python train.py --experts_per_token=1 --d_expert=352 --balance_loss=0.00284 --lr_router=0.00136 --n_head=6 --head_dim=32 --norm_place="pre" --init_std_up=0.0544 --optimizer="soap_variant" --doc_mask=false
Below are experts of layer 3 (counted from 0) of a mixture-of-experts language model. Rows are named router (the router's row for the expert), up (a neuron's input weights, with its number) and show model dimensions 0-191. Each number is 128 + 24 x the weight over its row's rms, rounded and kept within 0 to 255. Numbers have three digits each.
After each expert's rows: "comes after" lists some tokens at least twice as common just before its tokens as in all text. This comes from a sample of Wikipedia text that the model never trained on. Tokens count by the router's weight.

# expert 7
router:152146129131124138139150084175097140138146104088104147157108096125118131136121104157116119108114152155137172089111143175112166157134138116109110102105125141111093109122104153131134126126106126135110173105117124135137133109089110109100127124132086155130152091104178127124137131140125130148074113126131071098131095150128095145152108172123142138139116087132144147179124178196146164128138104173111127129116133134119093172097103089151127134149120128120147114141118165107135132119087116151114132189184120178113141101124134118173139109126138091102096133124141133115134100093161141157
up18:085151164139135101137142114103120127087125157168152146138134100137154151124182091126106155102136120126139047159084148138103121089092128141121132116127128133113134118118109113131140092143163120129107098126182116118109100112133097155104130089166109075108132098155125108082161101155166137128160119167132133138161134174130152119173101151106101170077120153149151102141095139164113130104131141133136135125149116112131137102091172130085138131136158143123144136121143119128140129067120154138090124116143166147106085124143129133131148130082140133138094133156137144110102119134112095090
up19:136096124141141172147153168125100135151098126172149131126142172128176100093105103138139119116129144097123116099105117106158103162151116114099141147141102134100078121075135149137099094115121107118098129110113099098107146129110127145123104098131146121121108161122113142163122163142150156169114114136108166108114085132170110123141104094101097166143089164143106152104153174162102126129080153115144101147159147103154108149157122091108146125129115077136131145126116131102143155122109111151112120139160126188121172137108113142178127107141178176115125090112105105144109105099123127140
up20:113168167116181114112152134136116100176140105152185124145094114139125122133113146113145137086092153099122120113099148095093135105099167131141135100153105175106109132112073106073113109065155116145134151110095080130150122133136171119136107137124168126101118164189130117151165141125112136087159121106138140121141123141145101144125103093122155130122180116126129128126158136115113149182150129152132072120113138127111129090151121103178129120144072093145167143156143139136119127123138127107114122084117154149119098116119141134141124137157156127114160121121123119081137100146137117121
up21:129096153100157139090066100136125122096124131130119144168168131157116141137132162101157109095087125132175146141144152099121175148109109148104106154135133125103164131126109125100167136129077116127093135141120145122172116110092143117106161136147109130132129116158146128128120167184156168140142103148179144161143107134111116151124080156109139176115155122087127150104115118147126174108114120130099146150113123090085124152114097110105132159099134147113121091160131127113142163133148142153161106141094118146128123130149125150117158121165122096156102162103182128090124157091119134172
up22:107097123107132146140172130126100082104103105139110132159127136124125106127134123143115141106105138113123131141137182123127144133124106145086168109097129134143097142120151152125129078146132118072114156136081144149111121102065057099148115154129147114125186130140135085160137129137128139083109117120123178112143163117083122148118192135137185129123148120135159144123143145159103161124128150121057152112134168093120127126094081119143118122154124128130147127130097177104122087142113095091123103094131104111118133130144162127129114092099129112141138184117131093138128134112141127122
up23:154141140071112141129141121155119110113148150162088127089115132142143092110165105107142107141122145098089085129124114132162146127075135106116174104126079114116108156121135103138109118128138120137136135159139135179132159138138151140118141140114177126117098119094140117114145134176117162147183146129136156120136070130156111106140092143120143111092085072124113161098091168163126161103116085140108112102131152102148138121150140138134172153121144111120129104128050159150126119114151114143138186118138160124109136123125116157141076123121153143093094116126105126108133133108105150146
up24:125149127137133114163118112130098130153164092116165144150136098140134120126122091114165163149127115170162124091155130109140167111130135113157157152122123104152100141123161135135124142106089132098166146109166109147149142111132160139081098112082113126105159092108143096116143160148123117128127145116149134137155077088109156124101149134133118102132115111113082187140162127105126121113172171171101139118122119123108115181131127078125132077150133132069132140143112163118087128171093153126098113098153120155116085150130127178117121168141121137083126144088149138152138106140101117139
up25:140103164091124125148133126120100111125123137103170108152101105165139122093162126160158140095174143159142104106101085097119119132095121121109120122119143126168071147122104164124189107150118117139139148128093173132151146154111162142137118136106102157130123136131151129102146120141106097112124097174117155108114128130146121143087097153140123184112151133109147099150143128096138159161156127115115117101132138107094142183086172113104100155115132115153122129138150135086185092124151135139136183085142151147133169170124132136115096116109124140114129106156081140128116153075125122143
up26:128140164111115195140114136137109124141124114146141145113132115117112125170148106109149150106104126096126122150128129116065120159169164125159138100094162195141127151163139119111136116131139119130158104148119107117104130136117118146120179173088051116142107131126122121121098126134140141107110181165096147149156115129156127094114134139123124123142110102096135146101108134097138101112133091140114118145113145163140117082133083161158084101151174136149121107113106120114114132107112135094104157077120087080136147145134142093124165107111160172092133134137118139129160104144123113082
up27:144107122159157097107136139130153142128123120145097142132152153123169145108096134128155142160103132128141122104139109130127140123150142145083079162129155115109122159149132146090142170150102107122150113129105117041127168133142147122154129118116089109127102145094167113148139100139102102140104124121172122116146140124156115117157137142118144127115128102096130115131148100153082200117111090155133197162106176095110097164104122098133152115100107162151142131184156132133125103151089132138168151153102108106152104133170156116133122155113090124143128137136100093145130142095105129147
up28:150132127084126155151203162162084157126122134135132163141122108103110135148134122124146108098134168096103110167144131089133098143146137116134102188163152127146107137123105106138163120133102155107166131169100141140151158113148116145117146130172101097126122160127112099136157094107147131101128133132111121166119144145114144197075144164169087172153151149121170105123146099098149160102092126144101132158164140144163139115142094107087155131109130139150149146086164110136100131131125092100134125108156151125136127128089144145113141106129133138125140172146112121129132091120143130165
up29:172083125100116102124143126156123124123160153105150107113104154132114123119084149171123099122103128120079077097128152120150120160126151093117097093098138107138074135135114147120152088110141153098178150174108111158138101132135155114095086136111151145140119174188132156103139078165129125096122114093086143130115140118127093137134140093148111123104131101103124133099154150125157154115164146094151099130134100119181159122112139128156116164172135147157125111132126164134155119122114132114115137165140182158166170135133126126104090121127161136160142101138106137127110127127132162115
up30:131158127123152126120130116173098152115120139118123120151133097128144192105134088180154185119133137131166142065150102131181136140125118151140120123119151121100131157094133145103116121130157110123145121123163111138154161119122130139097079124171149125135146111112110084122164161141115135125120120127118118106120135114175107103179135134158112116137170150125171169119128131166143116122140164117148135151153086148116122121163104129099122131143144166094155157160152122123137145106092121117102111157161125092144111126107163180141091174121142117167094114124083114068135081126131146127
comes after: "==", "\n", "===", " ==", "|", "Personal"

# expert 4
router:100151107095058165167166133160141141110140108137158147149200121139164180129123135148084109111124114103120115136047147102144139104109117093152144120138117118119119149141113128120115088095120147133110118148107130158129159066117109140099131148126102156115136148132142129144145107160140125079157142117120102148117120154157132131164132124118110127120125145065122146152172118146120146126158137154140139112154132107110102144125141142155104099139187150108133117130089141157133120083078154129127128145068131150092139114099127134163119116095140137137077124142113123145095095143141140134
up7:175094116120133175161151112105145121108104112078155149127153133131135163109173151144134121100129153134115163097114113140118118132127136134154115151133108146142113092135114107122102100134113109167159126141121119113098128152102125147150131135084143095152125125138102081150124140128113128142131150104118119161163129140084132137139162088129127154116114169132088139180104108143174106133165116120112158158109171137143082109146103108106096158137110122104117159159149157103132102166134138178143138141047137126174181153128118127135088108114141139096195104140150104126104106114143129096
up8:140113142118112153175113112155117126113136123102098157117117113102181142164106114100136159147153140126126152153112141110100173119104161143114142130134162106148120159081150110087117118168160174102091135123141147086163123137097123124179131128122168138125128091147154114102167155145099135090118118101170125127118142155136081116093105122128164142136109134091111114147135109152148144123139143127088110130090081116121119135137120104082103140094155096140138152126082108124072111070152117155124149145141161157151130150134139116139139152136094132101147138166158151182122164115134166118
up9:140123115118145115158128105160131124092146153175141140144085107127145176123136094135119141108133161085133061111131082121116143121141111125117140126116116129104131063154133152127136135125124129136043114108180121113067163136110116105139153107152134160120138138106108152128152124125098100142166145121157146108145124124122186107127135119135085169093138144135143138168126162119149159168148119135158092125099106154137130132162111117118096167078146121093133128163151165143134114077149112142086109141110142152135123070129109106147140113119110116146136119152134115101132092158163143125
up10:171089132111105127132193134114084088146094156119128114090143156071156104117105144137127098112125153095139145120160107111128128118158134147152176126138146102104178122150108121108118161130151150128146106162084125104137121132112098127147122083142132114115132162141119114104089108068076135111147113147120178156135122119150144105102139138124137178152158147113134127117087108146113125148149090144130138151100096142145083175102097127105105129146141085092187110151143111140099126176161121131157133121143096099112126102150128111136104120148119158118098105107127104145139108128107104152
up11:127168089060132121109113135140116135083110147110120087129135125103135161130110121128080154106129110128106151082113129120135115144087117141079097137118117117115145116100133114182105193112110142123117140143103105150147122166167085138150114128174121168148131109111158182112103147155140142154131139117155120144097109115152132111163168140187125122125125114121149134128121121195133102087158169104134128119118142094110176142115155152134094131156082126175144121108104135123122091112131147144112097134109158100172087154144180138128129131109109135141108135135144145159120124121095130125
up12:152107134096143126128100105076114104093141120129143091064135179146150091096139132135150131106091141143113146100107109126105160123120108115141105133128156142162141137114149172160104123116124159099109170101143068121154125095151132116140153119132141119158190089135142117076098161098140145148153174115107090164107151100174110112125108105130129126134134120113147106091163159155155132110139110169132135159119119106105133175109094158126112121125131120085139128077102102129153136107097159099141113166133131109135142152137142180116138154116100116107157125137105097123145116097123126099
up13:127139116149097155129132109143115122090090139154104101161113119165117159130124119117137136133159178103058177081132093142111152133132112150163124105124130105120135123111150139130148092159082128117119116161071108128146107128153095137133150102128126153166125129142134119132187121104060178137142157104121165105123106106153114159096124121112118130126135107159112150148122104086095151107142129101127155172115160104141110114083171150120113144166109118112114116136131160181148124116152140145128150155120112129129133135133122147185109184132148100138117087151129141135102137128084095147
up14:152155106148119114146099152118093139107110144149166142131073137100126106151127149116129153113145143123070102131140114164083150139126109133104069112160145116139132091142096135131115156084138143126105125144140142167159115145139096142106148115110139154104110141130120143134121130158156101067062159106139141166153103184186107129113142155139114142090100137127143136149133149094090165124128158134157124187135145151111161108115120154088141115105121124143124127159142089128128102103141140143102133160154118107136114176113118144136147088124112103165156107126131143112149070110161096127
up15:129129170096082125100153140114108145107141089112080103150142163135085160116110157110124117127129126078138164150124119173151156167081136085149134130175143103109146130080144121128190129106139128119162100139141138157101126120114147135105073121149110116118128145123162119112152144117130126110134142113151150125134119145140188142142146082136100111084168143092121143111147148109110103152134108192144155148119097145125118130139114162123103092127161153172127150142124138074086182122081132118152136149125109145109148148098139147113148160137160105118132135094135126120134138148117098151
up16:128130094125103104129125111143144135102135136101108131128145125097103167075158116149153133103169117136072119100110110080124089134052098177109100119138106137125106122141102104151144164113110139155122134111120124145117113146139130155117128125112161105129151160134127086081154134146080114116128140115132107128146109152170111142139117107136130129114136102123106148158132117122137117081148110071094163142120149106133130171124141158128136117153191172127105119152147142101155117082151153161099147138113139106137098183156152093125114119081086150112134134149101169118118162181126143138
up17:161152100175133098157133105114133073128161154135145120146154134176184137170117156118123163139117112108132088130141108093122097127110126132132092109171107156095140157151126169131137130115099147146096175126136099149117104135156112143107128155127121117103148133099137112143130158111142070136161150154138140145156102144100124161165115144149161102148129080114123131110135158135109173137133118133110107101117120172137130091109078105131143103096118109081171114165148090112114091174115122133119161140113129166139111114132085108122127115124141082130161162118104090169133120122108147097
up18:103156137122060158120143152118141130129121153135133110147126135156133115098060097126065158163118116145156133151137106159143146148112120149081140103127121086143136132103106124113152165108124069142103107167127180158122159131137110111141113156149091148128123104083112118144117133137133094154118177168092144103114129104148121136133121127144115089149082113130100116119133181139151102141150106134117128186159155152136109142102095104105147141123141120107142152147059122123116153101122130148140148133179108111166119089151143090152126120142167109131104129128096140146147097104139113132
up19:130123169128117148186100143093137074106128177103114141106159150172145145128126132163156120146119113133100100116135126095151180156078092128103133121143130128126070096126158108142160118112130084146089161126113154163098132114104146154126126147108115113169144142105130128114140129151109136144125127115138137147109146079115055134085083142095119096104115135108088147130106133170147113149113143119117148118116150104147120117096116166128126132126118147121118122140112131116101146107158108084087169132113123139111173115069150151147108128122117090131122081135153081100097123158146132119
comes after: " ", " 0", ")", " —", " 1", " 2"

# expert 5
router:091140126138133125173160108117135136129101128128144136144152144175141149099067111087129094125091160096092101080082131133138138114111116154124097114134147113102107134135135124152125128110105151076103119139100094132111164090121180140101131160167120153106171149115122130127103124126115096123120155148112164144120117116150092146096118194105120150164076156113134107136132084142133164160175124136118122076110135088111113142110113125159145122134152129153089116153116096111093121157124127154134175113121122128117139101171144139118147167161151095135147136145119152121144079143159123102
up17:114121131110138145174097184152166116137138065139155119128163128084154111109074157128117150111141097141145098134157134109128122141152150133140124144143171119136140170131077119149140148096140116173135110113118156136154120133146143135110099091127175171079090159147147124120160107146102135106153147105112148173115123168171115096152118148108131144123135165136127086132079129121131145121104127118101110118118099108106194123108130102102164141108113138090082113119094153154165149120079169112104124141145110135107118095141101147149169125107119141094130116151115141131140143113142158131
up18:101128138144146106114111153149160106142129145146094180143136107094092163129171112140120100128141130128175111136121169172103083169135099124128128124141091108131132120120116152127108145117131129157124128133117129126095116163175096135153108120143180114134141087094115122106117089153141114108174134167198142173108106124106169110133162092138124136133143166119112127086121130178135154145145145123123150133114126185154139180116112121159138151123159156113137130111115178079076113133110148164133129148133115143127098143106128103157106125100136128105144142131149127109140126107105085068
up19:170123130139120099102091106101117163155115110127117103169122088114149109116138119112108163150122130192140097084126104154169128128136157106143111146151147115124166146163117162111089155167136162191105119147179131137135102110159140101081142123129122140145141100108111153098130118139143141134119102062129086161116131116165103114116136123126159142148132126104121131119133127150160166131141145123129159186128105143126075150089074098124137118114159128114136166130142149098116093122107092140130116109163136167125104087118153155110089141098114148109095114146140085132112101116137112135
up20:135099156089080136136125117127104099067074171134153139130110102163106118153108098131144150155133123154107105138155092138161150112139112112144123166111157139119144136141134065087097136145152172135143154136121085152143134143134114160146133151136128093129114109110126121094144115131165126120099158173134093164146115104112127132150148118125114108166098134090175112107115134125109095136131103161099140161133219147108109134174125134158105136102112127091166141119109115111112123129171128147104168161102136107137140125141131156170107141121129091155116116075111130123095108125131126121
up21:147092134145145151125135086100124111158153117105110161089106105130153131169120145119088139132177136138176147086153120147120117120072105070103136147094169140144136105112138100162163156102152141128119122089143101153124157111126140125069145118127116137081103141102156137140143146122160116117094138162151161161139125184116133156114110142092124137114121109125160145120176170129110140122082116116140075130143112124099123135122093147109139158165151118132149132142094120157167135102148179128129154079133140123125131137127153156140172123113112134090161135101137140084142172149124110120
up22:141178137132112146178125118131123137112110169134117140146115132105168092150082123162094138124130105115123107104122129151118125074140116121164171101106116108158187118141139117131110160147106110101135118161146169125139123124127182091127126138121116134131116120119127125115100148145126115191090148122091123171140105074170096146084123149108120170142119140144151141125102144114138128175140114116095128133128137120146075140099094156136146113125172124103137095103069095152098108115158115121142159151113118080137101132155158109152121124146118096120107142126105132139126199152131089133
up23:090110131118118104125134108153136122160168144136137126084106117135155104144108091100140128119104144157148104132133100133117109136072110130048128142136145135099103104113148109159149104115124102157142124140114131075114077142129120134090101156127103124139151111116156120118111123154127101157158073150079090109158061110130120114108164102105139123145121146117124139143146112109165145135158144107123123135156152103121093116097172115136154172099100112161152164140113090141116126140171104130081170126118151123119106117120156135119155141082179169121142117147104170106151108111100138114
up24:144074167178158136095130128124121155112117134096144157127113111122112162126127150098131163181112103105095166097113141081142123128138134122133144087140112182132158142090130166114121142150124169097141131150105106163098102119122147096156123156112163124108099121131103083146118121117110150117121163114120158118111160092182127105107111127125120186152137151131156131164132137123096124174128121089122082088099145138092143161081082122135119108178138121096091141098131140124153148124106171140136122122145119119152134120108149135127148102185141112120142160141124145127120117151125077137
up25:155097158098136156124119136125148139149101135169131145091125142132145150139129155117160118103181123128091154119164127122139108142125132143150130104148125100112131167144121149159094122085108127102149135133105152144154102090112133148129124153150116116119148140132132147133093107101079194130117154150079156132088144156149092128121131129095160121156125142070167153099145118132117083123133101090109124153156145110114121109137151114123113129119136151135112126144161120101096102157158203127071160102131136110139151149138111107138107115097156116108129102143157107132110109088061060127
up26:145115157156125118136094126111115126115163127136174122125145151114107147127117160177113151109130117155108122089135114145182063154135144150130090128150179135114133105136115155140095145099111133129172092105129141131105120106115147132118084118144119151157157102114120154118121130121131177137126083117094137148103137098129106090113116139104142101065126132146117166115165109186136091145122094146143133153107166149119158103099161177160116131187141110113106135127101118123170094111093131153117123108082132124103143114154121143133091108114111157167115111105085136109127114154124183142
up27:118138149128163141097107147117114154130155103158087138141130127105124083137154139142124132141125073125106128127129137121144113128087136158139142168118142122141108119117149136136099092129131113109105125133126151125142118126102094116084115122107139167143174112110133122158160130107164109147132178139115106115143116120133130143098131106114174129142125169119158090137166084135138152156149122154140093177101151118123204176115148089141163121083127112168121118119097131144151123133069179109110138153130106138145106107101153118118131135137101151156135085068136115099062117155148159078
up28:125123132146120180155164075106153106141177156078116071092132158114110144156121132148114101141123132133114137145124131126166124128119087158158153131156134133132114151119131136122158115129123165128122130147140150116121119110133142110119127129140145128175123084083118153136111108129142087148133111139147113125152072113151072115110159153138114120153127122088073195157123150166171106137120117145114130065178121138131102112088140127120140125118159128160153129080099146126136150087167118135130132120121089095130105121158159095138123152072115123147100126168098156146142153152132133143
up29:113113132139145149143151120129133145120141155112130158148121120144137086181131148106129147117146120144108157103110113149128109128132091134125139077123136159109126147146137116107128122111138146109126136101102153133145149111142125141154150140116090099141147159090124172175156095157113145111173139114122140163145136104168142089098097144090099140137137171163110131107122110138135145147168125138102125066147127117118140155112110159133110142145117066131181141160128104110130107105152106143098150139120166101153110092091139101073092161164119132144102094130077092145088148123197153166
comes after: ",", " |", ":", "-", " of", " in"

# expert 0
router:140117113120087164159164107117110148122112078135170151122122122102108130098136159095129139086112123081108085150087182137128111134088150144132118132162088144112150135073080115141140093139141163127142118145100141115148161132122144092099139125122085142165149156106160070134134108193171128089124156171095109153105142153127111118148146163119079107151156128131155146158172135169144150094123110123140133155153155114146102158097129148119138123129158136141112123118115140150127146102140112122126146108174146135144101093115128146122103121130127142118122135105098135149143159184130112134
up7:093119147134156086113084113148079111119160136095134126147165136161086147087127154155115097101103116129138147126146114184146141171097091161139129115143106149114146138075125127144119172088133113113073136103101131103130119137151112132142169144111106155166172091116132116119117165121149130111136090132103101132139164148132139081171163114112116115116132152100107163153139106076113137119126157148130104151156155141125113150129108125142130146095129163112159117180107143122115099109155122156111121123176168137120146129111154133154145085143123150139154150107126151130113151069130136088
up8:122136131130110116121114115143086117143087108133128148131156149122126127108091143162142152150133099131122143149102139135183119076137158171132109097197122104147155133154099084114134102157139128148094159119095114140110099142137085098115148167100155088123109123135147118172105090196152112141130110112150087123143127094140154147161157072112142093166126144125132144118106116112129155149133130140124102113132132108143146138119167103134177116126100169101136146133162100124095147149082169183120075109128153126117126113125113103180169113117138135121129135148142147142150129124166128110
up9:101161167123171140130092164108105137134132115137111122136112143089157162086149125153107104135097149123149105151126132156097100183121110137081134084115113131105124124120115126134105148098123128178116131125134128122131129127137126134134111112134121103092125080094130143109075097142127085117178144184145161101103149123096168114135080096114131088136126159188178102121125100152138172128142172119159116127106130108110185159128139101139136117124142137156117165131146132144118079153144145161140126103131139124161153095104123135128135116103096116112137123155199118129154119119136086116
up10:133158109123074095107183169159143150092122155145127198107147122137134145133153121150119116128131109172161168137120192122105117099079096134142126134088156129098135096114151120142142162143121108166117125099120113094151163130126090117111095096106154121124097114115153127156134170122109097166108127141134097161134110100168109153095155139112148142158174137139112149157133146152109149125150144129103165116134164131143133136123133131177145166136175137159155089132114147132105119072159121141116120146108127134088097157156131134109104142116099147100119107110130129141128179116138099133
up11:145108165098107146139178130129126145152135147135148085112093110115113126142131129112089134094138137148089141118145125117136176131148133145142120143120105127117159103092123138158120105162126132139090094122101133125119160123150079095129147169116091116129138120123119158098124137139087125173151110104107112128111151103094104148115127166093061118141116170171084160140133080142130156149172138109149121083129128142117106121138126125148152101146147138080146098139140115176133081095185140151120126086139134123157148131117172154103176136101129086153113126148102110125142159147153153090
up12:126117106130167144161172132105143141150106112123163129096098133107137093093143144157126124153093085124112161122114143104138108137149111129114111113082146062129113095082121123138079085147086127109137106124119138086153121155147139073106133143136103115132136186131110123134176121167123100125143158149138115125155152157137154146126177119169146175163112123102138131137149104105121075136116127111149122147093158122141126137138131123204161126141115091108148133113135112157144108048149119133097172150122107124150112127121131111097117132128142123078110135135154106119133148155127112140
up13:136102121146123093122124166156153116143140173130133130137113161092098133123140164154142127146144091177101151092139111118128114135138121144105152072107131086135119133118136150132138112119109150136111140134146072130143130102142139145084142163155162117118100151140120148166148121101128115142108088127105139108121182079147113161122153106206102134135115086162160098152143103117078141087137121132142099117136114123163131140088121113088127135096133150137169132181096115150122104129098107113131132119161187134132148107144113131115163116149128133152109120189090167095147109109151137107
up14:190142109132106114143145100105139098108081086157173168154156110117143120130133140132120117120129074130129137114088151155176123118121145159109100120089132095168112132118126161134072074154157145112141131139175094186151120135142133142164127138103103112128134144086080140141106163153141128115175122120108142147129119133125148120141117099116146136176118120129090118121138095138128164116112098092082131120097130102102107125107108150130126103128080127146069153132128124140110133177100119118165127120146139104165117101126120173131124135153115142135069092145138127092129136116110111151
up15:126149142098156149134124109125111165125135138121141129121105104113109149105140145138115139105126141098076140111133134130131134119104112154128115165093125117145142124090114132135162155107154132147133109094149180122181131145139178131154086086133102141164109112099093147103118166138121109100096106135166142140108131135162077113114147145095100077188141107137090099145129143135117188125091118152116169094096137112069153123138103113137108144167117171114155099115120102121148126132094146157114127140178070121137137127106128116128182132154111132120122129160112149070127125093126156134
up16:165142211142136162182146098115120147143092082115148127113165174126128118116101143097120122071139118174119102135126117153145068104112094147110144140156129140141177102131107114133154154140125132106153158129097122143152143150136148101138124130086125136109165129157158124131153120134127175080106155146152130143120121140140122137123121136116122124124112145130112159138142092152111171152116093108111150149130150120119109134104115155115113114153162129119110146135096078139115136121100121096100095140150172102130096096118115139106166055124109154141168141148150093151131123161107087100
up17:084110138077048118148156152164128115107128120134116135096120106127135075142130137120172134148132086123131157090135146134115138142096129078132116160132173142133159152123105120116088152134104109093109142139125137102130109118103187109144104165152119185144138170150134074110151163142145141162109096064162135120143120119113097149104180118103133158169112130152139142122147141134127111127103083135138132109122093129137128153140095133142097128097100109149138156157120103171113120122146176129093126139116135129084119113100158161143136127138148124121119136158124104135133094112102119089
up18:115133157129132125146130163147136168119154166156149158115148118108130124159113134155116125080150071136114138114134168125120103122130166120136156142115122107111092146112119142097141115133151116108104187073153144140115104095132138152159130156101106189098162135123121141130096128135116119086146151114135166152145113148114147147105124177130147168110129164143156122137165119113117149087123097101141146122141129085104135164117105140124082097166178138134160147144124168151149152099167123158124115100091166099144139154156135154096136179126123125180111134090119121118143164134095127090
up19:099110126145117158146122139160134149157126114137129104151118165093184121151117157108129093099125127120107108101097137104130107136096169119139132113114100111146133145088134143110119131126165159150105196163142121129137150117067155086098079114105068130125079129126106095125147182125118100082137111145133124136104137147128134114161163124158121143161112124074121149122136107129114165095128097104127156147123125089141107126122142125153142136128113162113145152089144174104149150118101117118107126104145168123111123132092104125172117161150138056146112088136126138123186113143120105134
comes after: "\n", ".", ")", "\"", " at", ")."

# expert 6
router:112123141114112140132142116105103112108077141132151167127124128140151104093129101140191094128115110090087159169094191137128132143131096134127118118133132152105107112115138084124074115134153144119088144176087128160120119095173159150110125111126117131123139122079129146104107154137115089134139162121119142127127128113116125148117120130094138103176089127116133146157133169149131136143144125104138103127148186125163099120130142097135095135138167158141095183145172124164085117120124136141119151125147114164148089127168139126111114131071137168095139139143074132112078144117133148111
up18:157112159134099122120156162126104137098103121113159122098122048110088107099114116114122168151132128123112141110133109129122140121123124132085114103113162144152133141151116129115142137105141167145137127152124138165151182147084124124159079124107117138139118158154101137104159120147095164134140156131103154168115133112153183121105108160165129095114090164105101148082124128142153128128136143112127114123085162113145137165119133120130146106172153101123108154171137152151090151097085149103112093124159129136123149061136139127131148077079144145152101124114122120120124107184142124103
up19:077139154146106153150092107131138196099150152114125100117110116134101130118117131116079094158092101156130147139090134151114101096122159122126118172120141139101108126179097111143122129126120119135132127123135106110103122125139133096102124114163089139087139128080102118107129152122133113122131156161103136163140107143142119158077162146131082124150144121143135156141180131130144080135128118154133166093111121124094138137121124106133111116145129139105141135123150139124133161093161111104086163152146147147179138109090063080130087150139149109141133147087112176073086108118126147124
up20:135171151120166137161126141150153145133123127113121123152174099127150189142125127171073114138120110132135125112130152115122092153108124106115119162142131054109123113147092112121059162154179162152122075122132158099153121155115125104133129156103145132136128135117134145114141119102110116124157154143146097122130152090149096169098104117163115128146090141159124147140144130138127094118092104141148164116113121117158099111093155128112117183105100131173110139120082109129129153111144058130151100152134157129106120105120132114089089127103141095132147144145110119142135114151143076115
up21:123111078171138094138168120105155147104086082114160126169130118154089109104131107152125090136157153134082157132102119117127136105097106146100121133143117092155107117117158145094152138118140144133122168138136132165126199126162124131151094142139094141184168187122134098131151117127110099142127164104140142147118087124139101136158110124138126150153134134104122163167094117162166140107150146106162133124117051126169127149106174114165138159113100099156143112118123138092095092145159098119095113138111131130139126133132170146111136148124119118110128144095109121097141129120136133125
up22:085114156129147128128089150146130111106095124116216147115164161112137123110144114153146151117131117095168129078118150127165152129143123190106120112122118116115144106133130153092144124172112135130096116179120109149121148145123136159063119119120137115069138132109132101116103126141137116101135128123145092103092128109090148103156131138157112134147156114106136107139124145123111119115152134131100166134096117153200145135079153122081134120073154165108129122170139130110160149135138119138131134150127148131118081130101148137117148122166130130137098100054134145128098129106107147151
up23:126123168098117084158148113118099109090136109080128112178132151115147152118141093129139102127159125092140122125122125112118132095138115134124071157097148177137107114125138141137107134127139099120110095131125140124148164092081121105101161137158078152109072110133123100129138124160171167110092125118099121071101093143151103141105099164135169136102159132156127119167150133141109138116122111131133172112149140126104115164119103105171116081137104151087117153171143145155134134121108156106182126127164098134143164130099134142142118109137129098124138169091155128133100117116083154124
up24:164127088139123114190167113134112147125101115109175152149105154138113114163127150130099084130112100125082161131096158137153084135139151090140118097114100114104145138109138142111117106123130139157150101145158120147092108121169138099129115144105108104131096149166129148137100156141108149148129131083141168161146111122133075136145152140181133148126142114116082124116171130150143137182125123093089112107110111133121141145130106132111154123128093094113132141131090145134134118109144094139107153093129115128141154157155119148127138129111187103139130077082094097075158111090162129156
up25:146192117144116126147119135154136124122090127157127102125117157101080150143129136172080131075144132126128140137171125112121097194148082131127141095136122106089101115100095093125092089104134156138113159062144107123087113122140106161177079115117123074134111139123118116123125102120103118145112148118153163135122153154134139115170099121122112109117127146109088124146148129133169129117131148132095129126143143111139131139112158101134107152157131155129118161127142098118101119120142188133108144121103137124165155153101114141097115127138151141102090137132113122090093099141127150209
up26:151090124171163145137083130147128151143105137144107104125073100153097140107131126125099115160101165149134133098123137152139125111108160128143158160148119104123128084128113142132116069216104139100193116088140115110190128137135165144120131110149101127095142130128132176093146146099107127116143174122121120106136108173146108159146108109146127108142140136129156109159108124098126163103124143122138117126109148134150159157071151090141083136103150108125112135117163128136120112104102117112132131124110160165091118072128160154121163133123146121126128109093167141155121160133153135127
up27:159105169112142151145107129119135059149150126126161111066170158124095126102114115075110117126082117128109130105133141120090130107097153120148113117175093147130104140131132185165095133152123160097168132100138157167129102116120143108145076135134110152114168092155144160113128133120145112149094140119131184178128128157102148117139094119142125124167116171137101140109110120114120104115128126168131143092129173127132139083154091112116137187135138118126104153140134104107170128113141148164142109132135160123122159097106131165139117099149135107136107116146113140092137136085140122130
up28:131151161137174150134131131134127159150145144136125115076073127150119102084120124098152172126081148139114181114135178101146119164160135142112101098138093111119127106106101140098112095137139134134104162099091114151138105158117138154107128122135106111090113135101124145104142140091152075118134155111129149122102130126130124128113079153114148155155114070091150140127089092182158151126134137121129124091150112131140111188099149120103166120135116127145113132108136165169161098111139149140146122162157124103160154130089186163122148109112108084130124127133148130141102145122138155148
up29:163078124122143116129149126156105133139156106089163113154147104158151155116159145127127123150159112122126100132118152093124092115169128095068111098096122126117124123112155156136128138111155132115108170132113132173131150111133144145103112104142107116084144192161109100138112126169160077111103149132128145112113111119144109065116089124138110161136121099108124179149110133119099158109125118134065140110101140113122092094152138163136128126162137136124082142104128119126148179129080096093134127117127150110113134138154140133170163127143087137085105164106124133111092132123178147142
up30:127202131085090111144120136121076151113128124169133135143128142129142141161090120093120116150088100125141105149132116119151136172097107132126096105113155150111129151142089162163138122155128067105102092141111150112119148129152162142105132122100088123125126096155142105071129162087121117159152119195094137091109081106126121124149128121125136108133142147171133104139134069112121151158125148122167094106113137176136159141068151138156130130134128150138131102129121130130099096130118138138160129128129135142137113090101099147120110139134189096107107130128163157143114146105139141105
comes after: " the", ",", " The", " his", " that", " where"